{"num_hidden_layers": 15, "hidden_size": 384, "n_experts": 64, "experts_per_token": 8, "d_expert": 32, "d_shared_expert": 128, "hidden_act": "geglu", "moe_layers": [1, 2, 3, 4, 5, 6, 7, 8, 9, 10, 11, 12, 13, 14], "router_score": "softmax", "normalize_top_k": false, "routed_scale": 1.0, "balance_loss": 0.00636, "balance_bias": false, "router_cosine_scale": 14.0, "shared_expert_gate": true, "init_std_router": 0.0128, "lr_router": 0.000675, "vocab_size": 16384, "norm": "rmsnorm", "norm_eps": 1e-06, "tie_word_embeddings": false, "optimizer": "soap_variant", "learning_rate": 0.00153, "beta1": 0.95, "beta2": 0.95, "max_grad_norm": 2.0, "batch_tokens": 32768, "max_seq_len": 1024, "train_tokens": 394000000, "max_steps": 12024, "dataset": "wikipedia_en"}
Below are experts of layer 10 (counted from 0) of a mixture-of-experts language model. Rows are named router (the router's row for the expert), down (a neuron's output weights, with its number) and show model dimensions 96-191. Each number is 200 + 20 x the weight over its row's rms, rounded and kept within 0 to 999.
Before each expert's rows: "comes before" lists some tokens at least twice as common just after its tokens as in all text. This comes from a sample of Wikipedia text that the model never trained on. Tokens count by the router's weight.

# expert 51
comes before: "9", "0", "8", "1", "6", "3"
router,173,174,204,206,198,209,197,209,182,204,165,256,214,188,203,188,214,233,216,193,201,178,191,185,250,207,214,171,174,221,225,219,215,207,201,174,206,219,219,206,203,224,197,192,177,187,186,198,171,200,226,170,189,226,177,195,180,201,182,196,222,211,195,210,216,194,206,198,204,193,187,207,162,212,173,226,207,184,218,192,235,208,228,178,203,236,193,214,182,207,202,214,228,215,177,173
down0,169,212,225,202,198,187,187,187,206,203,224,221,171,234,189,161,194,224,181,182,198,220,188,197,213,228,223,182,224,187,205,197,192,184,213,213,213,202,199,175,211,203,167,208,215,183,170,229,209,200,193,201,193,196,194,190,212,177,209,213,181,212,231,181,196,182,201,193,175,211,177,228,204,196,212,182,233,236,190,211,160,252,224,202,180,202,233,227,150,221,219,210,218,208,225,170
down1,186,197,245,236,226,214,244,200,186,204,189,193,194,183,200,178,202,231,177,192,221,191,225,227,203,202,195,214,189,205,200,229,220,189,192,175,220,193,212,193,204,177,178,215,174,205,220,168,189,227,190,193,193,230,204,186,201,203,200,221,202,209,194,186,226,222,159,206,257,207,217,228,221,186,176,192,236,217,172,212,205,170,185,175,211,180,177,200,174,165,144,226,185,171,190,191
down2,208,187,204,199,231,199,223,169,195,167,213,170,213,224,233,189,233,213,211,202,206,195,155,194,205,183,199,234,224,203,217,204,170,194,212,231,205,216,178,193,197,153,174,204,193,173,220,220,197,226,154,218,213,219,216,216,190,203,218,197,176,225,179,187,212,210,243,179,205,200,204,182,206,213,206,234,224,184,162,193,183,225,186,204,230,139,226,213,199,206,190,201,176,209,153,188
down3,191,195,217,229,225,198,192,197,208,179,234,217,165,210,226,190,193,168,220,189,211,221,217,200,227,183,210,231,207,185,185,197,178,225,206,201,228,184,153,226,154,231,222,224,203,191,164,199,239,225,162,210,183,217,183,196,200,203,225,188,187,223,221,196,225,195,202,191,199,200,218,209,191,191,259,202,153,206,179,228,215,197,121,202,220,174,225,196,208,209,201,202,206,188,214,228

# expert 48
comes before: " the", " to", " a", " in", "',", " his"
router,247,194,226,244,174,211,200,229,200,223,221,231,186,210,191,208,225,197,221,189,254,207,210,202,197,211,188,172,165,223,169,185,201,190,186,214,208,195,196,206,176,230,168,208,243,200,225,217,204,225,193,209,208,235,204,223,207,185,231,171,216,182,166,203,188,211,182,195,203,216,231,211,225,218,207,217,187,186,214,198,212,234,219,207,197,193,182,174,199,210,229,192,196,223,162,205
down0,186,214,193,191,187,189,198,204,215,193,216,199,185,194,189,167,212,184,220,224,199,229,221,192,179,211,191,235,236,226,198,214,206,234,181,202,182,176,199,189,219,165,216,238,199,191,212,218,242,179,183,190,211,204,201,157,193,221,215,166,193,182,184,195,225,212,210,181,227,184,230,187,158,194,169,182,209,191,200,218,200,171,221,203,197,199,202,222,223,193,186,193,223,205,194,206
down1,217,184,184,173,174,194,219,190,216,162,223,204,180,186,234,202,208,194,189,230,217,204,223,213,197,175,184,184,180,199,193,191,166,188,202,220,213,201,202,209,218,149,181,184,149,195,212,204,233,184,193,206,200,199,221,170,205,237,207,167,198,198,197,203,221,225,207,218,218,207,187,213,210,219,194,242,187,231,177,177,176,231,199,202,201,192,234,225,192,213,208,201,199,188,213,207
down2,189,170,216,205,227,235,192,190,208,187,182,153,199,192,175,199,231,206,158,183,197,205,166,207,176,185,225,211,187,204,187,221,189,191,193,170,208,213,190,189,194,195,182,193,220,190,191,179,218,220,179,177,203,220,203,226,173,210,181,208,181,235,190,189,202,233,197,233,196,201,190,204,196,221,196,202,194,154,185,181,168,212,193,206,176,176,170,251,222,170,180,211,194,199,177,186
down3,200,205,211,259,219,226,196,165,204,198,205,197,172,252,196,208,212,224,220,222,218,214,203,216,203,209,177,203,204,226,198,197,184,210,173,202,173,187,176,197,230,198,181,211,191,196,218,221,198,190,163,187,209,235,212,209,196,176,198,176,234,206,213,199,205,174,229,174,192,206,181,215,190,195,197,202,160,189,152,195,196,214,203,214,205,215,251,197,188,170,220,216,200,163,196,162

# expert 16
comes before: " of", ",", " in", ".", " and", ".\n\n"
router,196,187,223,240,181,177,153,185,174,204,204,211,191,212,199,205,197,173,194,187,220,197,194,214,180,178,222,204,200,204,213,176,199,191,219,158,233,196,191,196,167,226,217,209,216,200,185,199,169,203,189,200,197,132,190,246,216,181,208,204,193,218,209,166,201,194,207,174,199,194,185,221,191,192,192,207,201,156,232,251,193,183,173,190,207,184,201,202,176,172,198,248,210,193,206,226
down0,185,238,205,213,181,182,222,218,238,195,215,228,196,200,222,211,168,219,241,220,204,159,201,208,219,202,188,166,202,197,218,214,184,187,215,219,202,208,208,168,181,228,201,188,191,191,233,209,191,186,225,218,206,170,203,189,184,171,212,192,196,192,208,216,196,202,193,192,176,213,182,214,194,168,187,193,195,163,192,190,230,216,216,236,193,213,197,226,204,211,183,204,212,159,186,197
down1,192,220,192,176,177,217,223,204,206,189,217,205,189,214,202,196,187,191,198,207,201,179,191,201,193,180,199,234,172,194,190,169,179,180,173,190,199,230,227,188,175,202,219,223,171,207,227,167,193,230,195,197,173,217,228,212,187,214,184,217,237,171,215,198,214,191,166,196,209,188,205,230,197,237,182,204,181,181,232,164,210,226,198,216,212,205,208,192,219,207,225,199,208,196,192,211
down2,191,226,175,185,171,201,201,234,223,189,200,185,189,197,201,195,235,215,222,211,206,178,200,148,214,218,198,192,212,196,186,207,211,206,220,217,201,194,198,209,188,210,185,194,178,186,167,187,212,223,196,208,182,181,198,176,229,195,183,204,174,218,190,191,196,206,232,208,200,184,201,201,223,196,182,196,210,192,205,225,191,212,178,183,161,176,187,189,207,241,166,202,182,186,195,177
down3,240,222,193,219,183,218,192,182,174,230,208,204,185,204,180,231,193,171,221,178,198,242,176,248,200,192,227,166,195,232,251,197,187,191,205,186,202,186,225,206,206,182,228,252,209,212,217,225,189,184,215,217,192,157,180,201,192,152,202,196,179,221,202,227,208,233,179,228,198,210,191,193,208,181,187,219,223,187,185,206,182,189,179,190,210,223,196,189,182,201,221,171,194,194,189,204

# expert 40
comes before: " of", ",", " and", " in", ".", " to"
router,221,180,226,199,164,190,172,193,203,193,193,184,185,190,179,204,142,187,203,149,201,214,215,211,203,184,171,189,226,185,197,212,165,200,196,226,217,185,200,204,215,209,188,201,213,212,208,176,198,188,197,172,186,183,185,230,208,203,204,161,202,185,197,191,214,214,167,190,206,199,208,196,174,176,179,181,236,186,199,241,233,205,205,202,165,168,203,176,201,172,200,203,173,208,217,232
down0,172,209,171,215,231,213,189,221,200,205,195,190,187,177,227,246,221,191,200,179,221,219,208,227,217,212,192,221,217,201,179,193,180,188,196,210,176,206,210,216,195,194,200,185,221,207,198,177,189,188,170,196,198,187,196,136,178,190,208,184,198,208,214,192,265,197,194,220,211,171,184,163,198,243,209,212,168,221,211,204,196,189,205,218,216,205,216,201,228,216,189,196,196,168,234,193
down1,168,197,188,192,175,180,200,190,224,175,177,225,220,219,249,243,194,188,208,202,206,175,153,218,216,192,176,190,206,191,186,200,185,213,206,191,219,189,221,193,214,199,221,194,182,223,189,223,213,212,233,203,184,221,191,172,208,192,170,245,205,173,209,185,186,207,189,176,211,184,223,210,190,181,182,208,193,235,173,198,203,223,241,225,218,218,191,158,209,211,205,237,182,183,247,238
down2,215,186,211,202,185,162,182,206,211,206,181,149,189,180,194,201,200,179,194,166,177,213,214,202,186,170,173,187,227,180,180,219,210,206,208,212,190,164,150,205,179,218,194,220,202,206,176,190,202,219,212,193,204,229,188,201,227,202,181,195,186,178,202,182,190,194,191,186,189,194,220,189,214,209,219,196,186,203,200,167,232,203,181,194,222,173,203,194,215,179,189,192,200,216,184,229
down3,201,165,235,219,169,192,196,158,188,197,224,159,213,195,165,198,210,235,211,189,181,200,210,185,225,207,208,209,209,211,197,207,197,220,203,227,185,188,226,217,228,212,212,198,179,218,176,218,188,214,186,210,195,177,226,184,210,231,192,205,211,181,238,201,212,232,215,205,208,194,206,232,208,201,222,205,219,196,191,180,217,176,203,180,168,169,212,214,203,206,196,162,176,188,197,190

# expert 19
comes before: " the", " that", " to", " a", " his", " it"
router,217,210,196,212,193,169,181,170,232,184,203,251,157,195,169,197,213,199,190,202,240,216,189,201,194,179,141,183,223,203,227,216,205,193,175,213,204,176,219,173,219,248,163,192,168,214,225,187,184,220,233,199,179,219,193,193,173,205,202,176,192,193,214,198,221,211,202,208,236,176,176,184,178,189,144,235,220,177,146,218,179,200,186,188,209,230,205,180,151,207,148,208,211,186,173,179
down0,236,199,201,229,214,224,189,223,220,223,193,187,233,214,186,229,182,198,194,198,198,233,213,179,191,199,214,196,218,190,190,190,207,186,194,199,209,238,222,231,186,198,187,193,218,259,196,188,203,219,189,165,191,179,196,180,208,204,202,185,216,213,192,184,175,211,192,162,220,188,165,195,195,208,217,195,204,185,221,208,197,224,207,182,195,229,178,181,202,192,206,200,213,192,194,201
down1,202,187,236,202,174,171,196,225,183,192,224,195,218,221,185,170,218,198,230,181,210,250,174,200,206,194,234,211,164,200,195,199,211,147,186,151,188,230,186,179,186,202,205,214,223,206,180,193,201,213,179,188,207,186,177,206,204,189,191,220,197,187,182,204,209,243,219,172,155,179,216,219,161,190,213,211,220,170,205,186,203,175,183,174,220,229,205,201,225,202,191,196,199,184,207,207
down2,180,188,212,193,205,188,207,226,167,190,179,189,184,202,181,173,213,241,216,189,185,213,186,222,207,207,192,194,230,207,200,191,166,161,207,179,183,179,197,211,206,174,206,182,191,204,168,218,186,199,220,215,209,188,195,206,203,210,223,221,196,219,187,183,226,214,183,187,203,185,173,179,204,194,165,188,175,179,173,200,172,190,208,197,203,196,186,205,225,231,183,217,232,181,191,210
down3,195,220,166,223,200,178,187,185,212,168,210,178,181,220,213,168,206,172,229,207,223,197,211,179,210,173,194,178,202,162,190,211,177,207,225,213,207,194,183,188,209,214,220,193,200,201,216,188,227,190,196,210,196,168,189,179,205,228,218,221,184,222,169,180,208,199,238,195,188,214,204,239,203,169,219,173,207,212,194,185,211,181,196,205,197,184,209,209,216,186,219,212,183,191,210,219

# expert 24
comes before: ",", "'s", " was", " and", " (", " is"
router,175,207,199,186,206,188,207,213,207,220,205,244,213,178,224,182,214,173,169,179,177,226,216,197,213,169,151,227,212,200,200,203,219,214,190,190,189,211,189,201,197,198,232,186,194,204,186,174,136,208,194,211,181,187,176,199,189,228,188,215,151,167,225,219,236,169,183,236,198,192,231,213,190,193,194,171,205,235,217,175,212,193,180,184,199,195,215,190,185,200,197,189,185,224,226,205
down0,187,193,202,209,196,194,190,197,249,234,165,178,174,191,238,226,214,181,198,194,221,185,257,220,199,223,219,198,228,240,213,180,162,226,193,222,196,196,211,184,163,217,216,198,208,158,204,183,218,200,184,199,232,172,212,164,209,183,196,227,211,177,174,187,179,175,217,174,186,203,206,213,198,189,213,224,197,200,202,238,192,197,187,212,183,194,192,207,218,170,203,215,197,177,183,207
down1,181,184,206,194,203,205,190,191,195,192,173,205,213,206,221,213,199,196,175,214,201,207,232,179,204,191,220,158,188,189,179,184,192,217,190,242,178,135,212,200,190,194,180,209,240,192,161,220,205,233,196,213,221,206,190,212,184,200,217,188,216,187,196,207,227,189,235,169,168,200,182,211,224,212,211,213,149,211,212,211,224,187,200,209,188,196,242,151,206,185,215,210,198,189,187,198
down2,201,176,207,230,188,189,220,184,205,225,186,208,174,176,199,205,217,211,197,189,213,204,206,203,194,221,192,252,199,237,171,193,236,247,216,183,192,185,168,194,207,208,187,194,217,201,209,192,193,175,220,206,207,181,231,200,197,188,172,215,169,198,210,185,199,169,219,205,206,188,197,206,165,188,180,252,223,200,197,199,176,190,196,205,215,169,195,220,211,203,177,166,208,181,232,221
down3,178,178,214,191,193,178,216,205,172,151,225,234,209,207,208,205,213,204,192,188,258,210,172,190,215,201,180,207,189,201,232,230,169,175,208,230,188,231,241,188,194,183,185,171,214,176,198,191,205,186,173,198,208,185,180,199,202,212,222,213,212,162,202,173,154,195,161,157,235,162,145,228,188,193,183,206,240,165,195,203,220,206,178,209,195,194,206,190,184,219,203,175,171,181,231,240

# expert 37
comes before: "0", "3", "4", "6", "5", "7"
router,191,192,192,228,185,183,189,188,198,195,206,200,236,157,187,220,185,250,220,214,201,174,188,241,235,233,217,192,193,221,206,209,219,168,182,179,168,215,225,202,214,187,216,202,195,204,218,201,171,207,208,181,193,234,220,155,193,203,209,206,222,199,212,217,213,216,199,193,210,184,218,206,207,224,167,195,222,180,191,190,191,186,214,174,210,228,199,182,205,222,175,194,224,195,204,209
down0,202,204,221,230,226,205,202,161,149,176,236,187,161,188,224,154,206,160,204,194,210,198,244,200,201,191,232,201,191,182,218,196,214,213,200,208,195,194,239,207,198,183,187,188,185,193,201,217,233,208,204,191,186,181,172,229,183,231,196,203,229,189,215,201,181,188,181,204,187,212,195,222,189,215,197,225,191,204,164,247,162,220,215,213,178,172,204,209,191,195,204,164,192,204,154,223
down1,243,195,167,177,213,198,184,214,243,165,202,208,164,189,236,166,191,172,205,187,224,223,181,193,207,215,200,207,228,241,145,188,168,220,213,183,234,186,182,210,218,230,202,196,195,207,195,209,204,215,194,182,185,180,215,184,181,218,220,196,218,198,200,212,188,224,167,189,191,243,203,202,203,195,196,217,192,195,184,204,204,222,182,185,217,180,195,216,205,194,204,206,196,176,207,203
down2,212,242,209,189,159,192,190,194,161,210,188,210,209,208,215,194,219,190,175,180,215,225,238,223,225,183,184,205,222,217,245,196,229,177,168,181,166,224,202,200,166,215,188,182,225,218,168,201,204,197,245,178,227,227,197,215,205,197,194,192,186,204,221,201,164,167,232,183,231,214,212,189,173,202,205,197,255,215,186,200,193,216,207,187,219,229,176,171,205,171,177,197,203,199,246,189
down3,224,193,184,186,231,207,196,180,220,202,218,194,168,189,183,212,238,218,211,205,174,219,185,189,205,173,208,209,170,199,204,203,197,182,219,222,170,173,220,211,200,220,186,199,184,236,188,156,200,180,190,176,196,208,193,194,218,222,229,199,220,220,211,200,218,198,198,176,198,203,205,193,205,192,227,195,235,166,206,183,170,208,182,208,193,245,201,163,217,211,222,226,210,194,207,204

# expert 57
comes before: " ", " the", " A", " The", " B", " C"
router,190,187,194,197,153,228,185,185,212,213,177,204,183,199,195,216,220,179,225,213,181,172,173,202,233,244,171,181,210,192,235,181,178,195,216,178,198,193,216,197,176,210,229,206,182,188,196,186,229,203,208,199,198,206,188,230,219,168,212,181,193,194,171,203,212,226,200,174,184,173,170,220,187,212,183,201,183,213,227,200,199,187,204,209,194,211,208,188,184,200,218,222,216,239,206,176
down0,210,213,218,196,189,195,180,191,178,185,180,202,193,206,160,186,195,183,210,167,199,197,189,230,200,207,198,225,198,194,240,209,241,203,207,186,220,195,200,209,198,163,204,196,197,226,195,214,199,226,197,211,216,251,195,194,198,185,145,194,227,232,182,176,207,195,175,225,205,219,221,210,201,227,202,212,219,209,194,207,195,211,217,178,177,207,201,232,163,231,193,159,193,219,213,200
down1,229,183,192,222,157,200,165,179,181,183,170,185,179,217,197,218,199,186,216,221,227,242,184,198,194,233,225,206,208,155,192,219,181,192,201,171,221,200,203,158,181,203,176,204,186,184,190,206,155,244,196,179,167,208,207,203,177,217,211,170,178,206,184,186,205,209,206,190,205,231,230,236,186,227,198,218,210,166,182,186,186,190,211,216,196,178,227,187,194,227,187,228,147,174,198,208
down2,218,180,206,229,194,212,243,190,203,189,180,207,190,171,212,202,135,198,224,189,165,168,209,179,214,213,235,175,198,199,208,195,213,220,218,207,212,205,216,214,227,243,189,211,186,213,194,201,207,204,210,201,184,211,176,161,245,216,199,226,185,188,212,163,188,208,200,209,185,188,208,228,205,217,206,185,204,230,199,205,183,215,222,191,214,163,197,184,211,185,170,190,196,211,212,204
down3,193,229,169,177,200,223,164,176,238,204,204,225,206,186,188,194,217,184,197,207,189,200,173,201,199,176,198,214,166,208,231,171,238,197,209,176,165,155,176,192,180,187,217,204,220,192,191,184,210,151,220,175,218,201,193,191,212,176,154,214,178,203,194,165,215,219,185,206,200,186,185,229,209,161,193,173,229,195,187,209,184,207,192,213,189,199,211,239,164,191,195,210,202,214,211,176

# expert 54
comes before: "0", " |", "1", " |\n", "–", "3"
router,162,172,203,219,183,191,189,232,181,224,204,247,193,196,197,181,189,252,226,160,196,169,214,193,235,192,181,184,195,219,219,175,178,212,227,205,202,214,152,194,200,163,192,201,202,195,192,199,194,201,227,184,174,194,194,185,196,240,203,251,207,202,197,203,210,195,212,159,216,184,200,199,192,237,190,226,182,201,193,200,189,202,226,189,182,229,205,192,214,195,210,205,226,222,205,194
down0,180,200,196,224,209,214,213,175,197,173,215,194,200,158,192,227,226,158,236,236,191,163,212,179,217,216,194,189,214,196,181,231,201,210,186,194,196,197,204,192,190,215,204,217,221,189,180,191,230,184,182,138,210,203,187,206,204,208,219,212,208,172,219,210,204,165,180,226,197,197,200,223,180,187,209,209,202,207,175,204,152,183,174,191,230,196,216,196,209,209,183,178,218,199,212,247
down1,203,177,203,206,162,204,230,195,183,209,233,190,197,205,216,220,205,188,246,194,176,227,179,196,210,210,178,183,181,193,213,240,212,183,201,174,188,202,215,185,193,221,212,183,224,245,180,161,196,185,243,195,188,180,220,210,199,221,227,180,210,212,195,171,160,204,194,182,219,206,209,184,192,199,201,189,207,202,208,205,192,198,178,191,193,192,203,183,245,148,174,191,210,187,193,204
down2,216,192,181,189,204,217,177,223,179,203,163,193,169,169,200,185,185,189,199,167,201,211,188,252,220,213,206,191,211,220,229,217,225,184,216,182,230,208,249,192,210,172,211,182,208,214,202,205,219,231,243,167,208,169,233,198,176,181,152,179,208,154,206,228,213,217,163,180,206,189,214,201,241,198,179,220,220,229,215,183,200,195,196,206,236,225,223,189,162,214,210,214,203,178,194,172
down3,226,180,219,159,224,167,211,202,172,167,175,220,254,202,176,203,210,226,213,217,217,192,174,202,177,219,194,181,196,215,202,201,190,218,220,179,185,223,199,180,205,190,187,208,186,181,188,234,202,183,205,203,189,198,210,217,238,239,206,187,203,192,175,210,213,177,185,213,189,202,213,230,174,224,208,222,182,219,195,223,223,234,221,161,201,217,197,215,217,192,201,212,225,208,172,242

# expert 52
comes before: " |", ":", " (", ",", " –", "\n"
router,180,208,191,187,209,221,201,226,204,210,208,228,193,178,228,195,234,196,219,176,184,222,209,206,228,197,172,155,207,181,188,185,206,188,199,166,206,214,184,201,218,180,207,211,175,210,181,202,154,215,214,201,171,188,192,178,202,210,218,203,192,196,198,204,231,203,185,214,228,189,206,199,214,178,205,211,221,214,228,201,224,217,171,179,188,199,227,168,209,192,183,186,189,236,210,195
down0,209,181,164,189,244,241,197,191,189,190,220,210,203,191,196,223,185,192,195,208,212,208,177,156,163,169,198,165,205,192,166,191,191,208,217,195,189,213,214,219,192,208,211,208,184,179,210,171,162,219,223,199,158,205,193,204,186,197,210,209,215,187,227,169,207,228,202,212,197,242,205,194,230,204,191,218,214,183,205,221,211,189,212,223,191,219,183,183,189,189,212,233,225,234,197,203
down1,196,197,205,174,193,234,211,221,227,190,193,208,187,160,233,205,191,214,206,215,195,204,216,175,233,217,207,194,203,172,182,171,178,204,212,182,194,192,194,207,174,184,199,208,213,198,211,234,204,182,213,266,180,178,175,213,183,219,188,238,209,191,200,212,189,212,204,186,194,190,174,172,199,198,208,201,188,209,202,175,234,225,195,216,205,196,201,183,207,195,130,181,184,203,188,223
down2,199,193,203,207,174,227,168,210,213,203,204,224,212,209,190,192,201,233,215,231,187,201,191,179,239,219,208,197,205,206,187,214,188,203,179,154,224,226,226,185,197,205,216,215,199,177,184,174,232,205,225,216,220,224,189,218,222,204,221,218,154,206,223,214,185,220,163,184,183,216,178,201,200,168,192,177,193,191,194,177,230,199,222,229,209,193,208,200,194,183,195,177,214,207,188,243
down3,230,203,242,188,202,196,177,170,259,208,206,190,208,230,201,214,207,231,219,225,196,200,180,203,196,204,234,204,192,146,203,202,219,264,181,165,166,208,220,226,191,185,216,198,206,196,194,172,213,189,190,195,199,193,214,173,216,194,177,196,202,197,169,158,219,192,191,157,192,212,215,226,189,199,216,196,202,190,190,203,215,195,214,185,192,170,183,209,213,171,165,257,223,212,189,179

# expert 12
comes before: " of", " to", ",", ".", " and", ".\n\n"
router,215,194,175,196,201,178,213,216,184,180,214,193,211,175,193,210,178,203,199,211,207,218,213,201,175,180,172,191,220,177,188,225,196,199,172,209,233,207,236,219,209,201,197,190,190,185,235,204,230,245,221,185,189,168,236,185,195,244,239,205,207,199,223,196,208,183,173,216,216,204,182,170,227,218,189,175,204,193,210,219,209,213,227,219,152,204,192,194,172,206,171,199,212,215,209,232
down0,211,208,203,192,212,212,212,184,199,188,192,216,234,209,203,205,189,212,225,208,223,201,167,198,180,208,192,178,150,186,201,201,213,234,216,182,188,176,204,188,196,208,183,228,203,192,174,222,203,247,204,217,183,187,211,222,202,225,218,230,197,237,248,220,208,177,159,178,199,235,191,234,212,211,213,222,224,200,201,193,217,178,184,220,202,219,191,171,159,194,199,185,202,195,196,208
down1,198,223,220,215,208,194,222,176,177,245,253,163,198,181,228,192,214,182,196,230,177,204,210,204,195,189,208,237,218,186,207,222,253,171,182,205,189,168,216,182,189,214,194,204,220,203,193,202,186,189,182,179,222,209,214,202,185,231,213,194,221,199,206,157,224,224,214,203,195,201,196,171,217,203,179,195,186,191,202,197,208,190,204,199,193,208,194,217,204,189,200,227,180,175,205,215
down2,235,191,177,193,206,186,186,205,194,214,184,213,198,171,179,208,232,193,233,206,226,173,182,181,207,218,183,213,204,220,213,235,209,245,227,203,193,150,181,226,209,191,211,184,215,201,223,166,170,202,179,181,200,233,188,213,228,208,208,174,178,208,212,198,216,182,200,226,190,164,216,161,228,240,206,193,177,216,174,208,211,196,181,202,205,209,187,196,163,218,164,197,217,172,174,214
down3,213,217,214,181,194,182,189,193,204,194,195,204,158,194,220,241,211,191,182,177,212,160,184,227,226,231,211,224,206,207,201,202,172,196,186,224,191,186,181,204,191,235,186,210,155,208,253,214,181,204,229,198,212,191,165,197,199,191,169,222,206,195,172,204,204,186,223,232,182,205,190,217,213,225,212,206,240,175,205,184,200,214,183,206,226,216,195,199,207,177,203,204,169,201,225,212

# expert 15
comes before: " ", " —", "|", " —;", " W", " %"
router,157,209,199,230,170,217,230,211,199,174,205,195,209,187,208,230,187,194,207,193,166,154,210,181,240,213,176,166,157,217,180,183,202,208,225,177,194,177,188,217,211,230,215,217,188,204,212,207,179,212,223,201,177,180,181,204,214,163,207,203,206,241,178,183,189,203,203,204,189,208,187,205,180,171,156,235,187,197,215,236,190,210,194,187,190,195,180,200,223,197,200,225,216,213,214,175
down0,236,186,192,220,187,206,200,162,182,255,196,215,173,225,207,217,223,215,198,214,215,217,168,205,224,199,200,224,179,188,178,179,205,220,218,201,184,221,183,198,191,205,190,168,216,171,199,193,176,178,226,207,227,232,196,219,183,168,192,230,180,180,194,222,180,205,205,174,158,195,213,184,180,214,232,177,200,212,206,198,209,219,210,206,170,174,148,226,211,179,196,208,196,177,203,219
down1,209,214,200,217,218,198,171,200,247,200,213,171,191,187,208,178,192,181,227,188,206,223,232,219,180,166,203,195,200,221,167,170,224,175,176,184,218,171,213,199,170,220,199,189,218,174,211,179,198,194,225,216,209,168,194,210,222,217,215,208,179,150,178,210,194,188,248,208,212,185,182,224,197,164,157,221,220,164,193,206,199,228,219,214,226,185,202,197,220,201,195,244,194,231,244,184
down2,200,185,190,186,184,237,227,207,184,190,231,184,197,178,165,226,211,184,188,211,158,197,196,189,214,224,182,175,220,205,201,171,210,188,187,208,195,199,188,208,182,209,220,200,195,213,194,176,201,174,197,219,193,178,201,204,215,198,238,192,198,213,178,170,206,194,204,212,175,196,186,217,228,206,202,222,185,160,213,202,224,176,189,154,192,185,213,222,216,225,215,222,203,195,184,216
down3,222,205,212,171,188,211,191,175,226,207,174,209,222,202,200,219,206,175,213,218,172,193,160,182,190,180,234,197,179,186,187,179,212,195,187,198,216,202,238,179,202,175,185,230,206,181,212,184,195,218,232,209,187,203,199,216,205,177,218,177,201,236,222,192,186,173,193,157,204,203,172,156,175,188,216,174,216,207,190,187,194,162,185,190,202,199,233,179,222,203,183,163,224,216,187,212

# expert 25
comes before: " ", " Total", " Party", "|", " Votes", " States"
router,188,224,216,196,175,226,223,192,212,176,195,198,206,219,203,218,221,197,180,207,193,157,212,196,207,189,233,184,180,222,190,196,196,230,236,216,144,164,187,203,232,203,216,198,203,195,208,203,199,223,195,199,206,202,222,175,219,201,216,202,185,229,176,232,200,186,216,178,188,204,213,215,217,222,158,217,168,212,218,218,181,187,167,190,195,192,193,172,248,193,227,191,229,182,203,195
down0,213,159,183,180,214,213,199,216,204,189,195,194,236,171,232,187,195,204,236,182,193,209,248,199,173,194,187,184,233,181,200,190,158,161,169,226,180,215,183,201,201,217,194,207,220,217,209,186,193,203,188,191,173,198,189,216,199,210,189,204,196,219,235,224,195,179,208,199,223,208,136,184,248,184,229,209,206,204,199,160,197,177,196,179,200,183,193,191,194,206,171,201,184,187,186,185
down1,193,203,204,204,216,229,227,234,183,204,187,212,188,187,187,237,189,165,200,192,200,209,201,224,190,226,174,240,201,209,232,167,197,209,211,209,232,203,212,204,160,201,215,213,193,204,186,222,180,201,244,245,198,219,168,218,197,211,172,203,209,225,188,155,192,214,236,219,204,197,222,211,191,206,195,201,188,200,209,179,225,202,213,170,208,179,210,197,198,204,234,185,232,176,202,186
down2,178,175,183,196,214,257,198,182,174,197,199,180,205,217,194,203,219,216,205,175,186,190,190,159,158,179,214,211,222,191,195,211,178,194,221,205,184,204,181,192,183,195,181,176,200,213,184,179,214,171,158,173,199,183,183,183,202,174,228,201,213,199,188,192,223,210,218,231,210,203,212,206,199,179,196,188,156,198,190,208,202,201,202,213,197,181,198,219,167,191,189,202,191,214,171,180
down3,194,166,203,181,195,191,231,205,179,195,196,194,183,200,203,212,173,170,202,194,239,236,177,234,211,229,209,199,199,175,229,182,227,233,208,214,231,198,182,173,192,226,226,235,204,196,190,180,235,144,194,200,211,211,203,198,215,212,163,231,212,231,220,170,153,176,205,184,201,182,202,191,210,183,202,173,202,189,213,207,202,249,182,194,188,205,199,211,197,207,207,194,243,161,195,188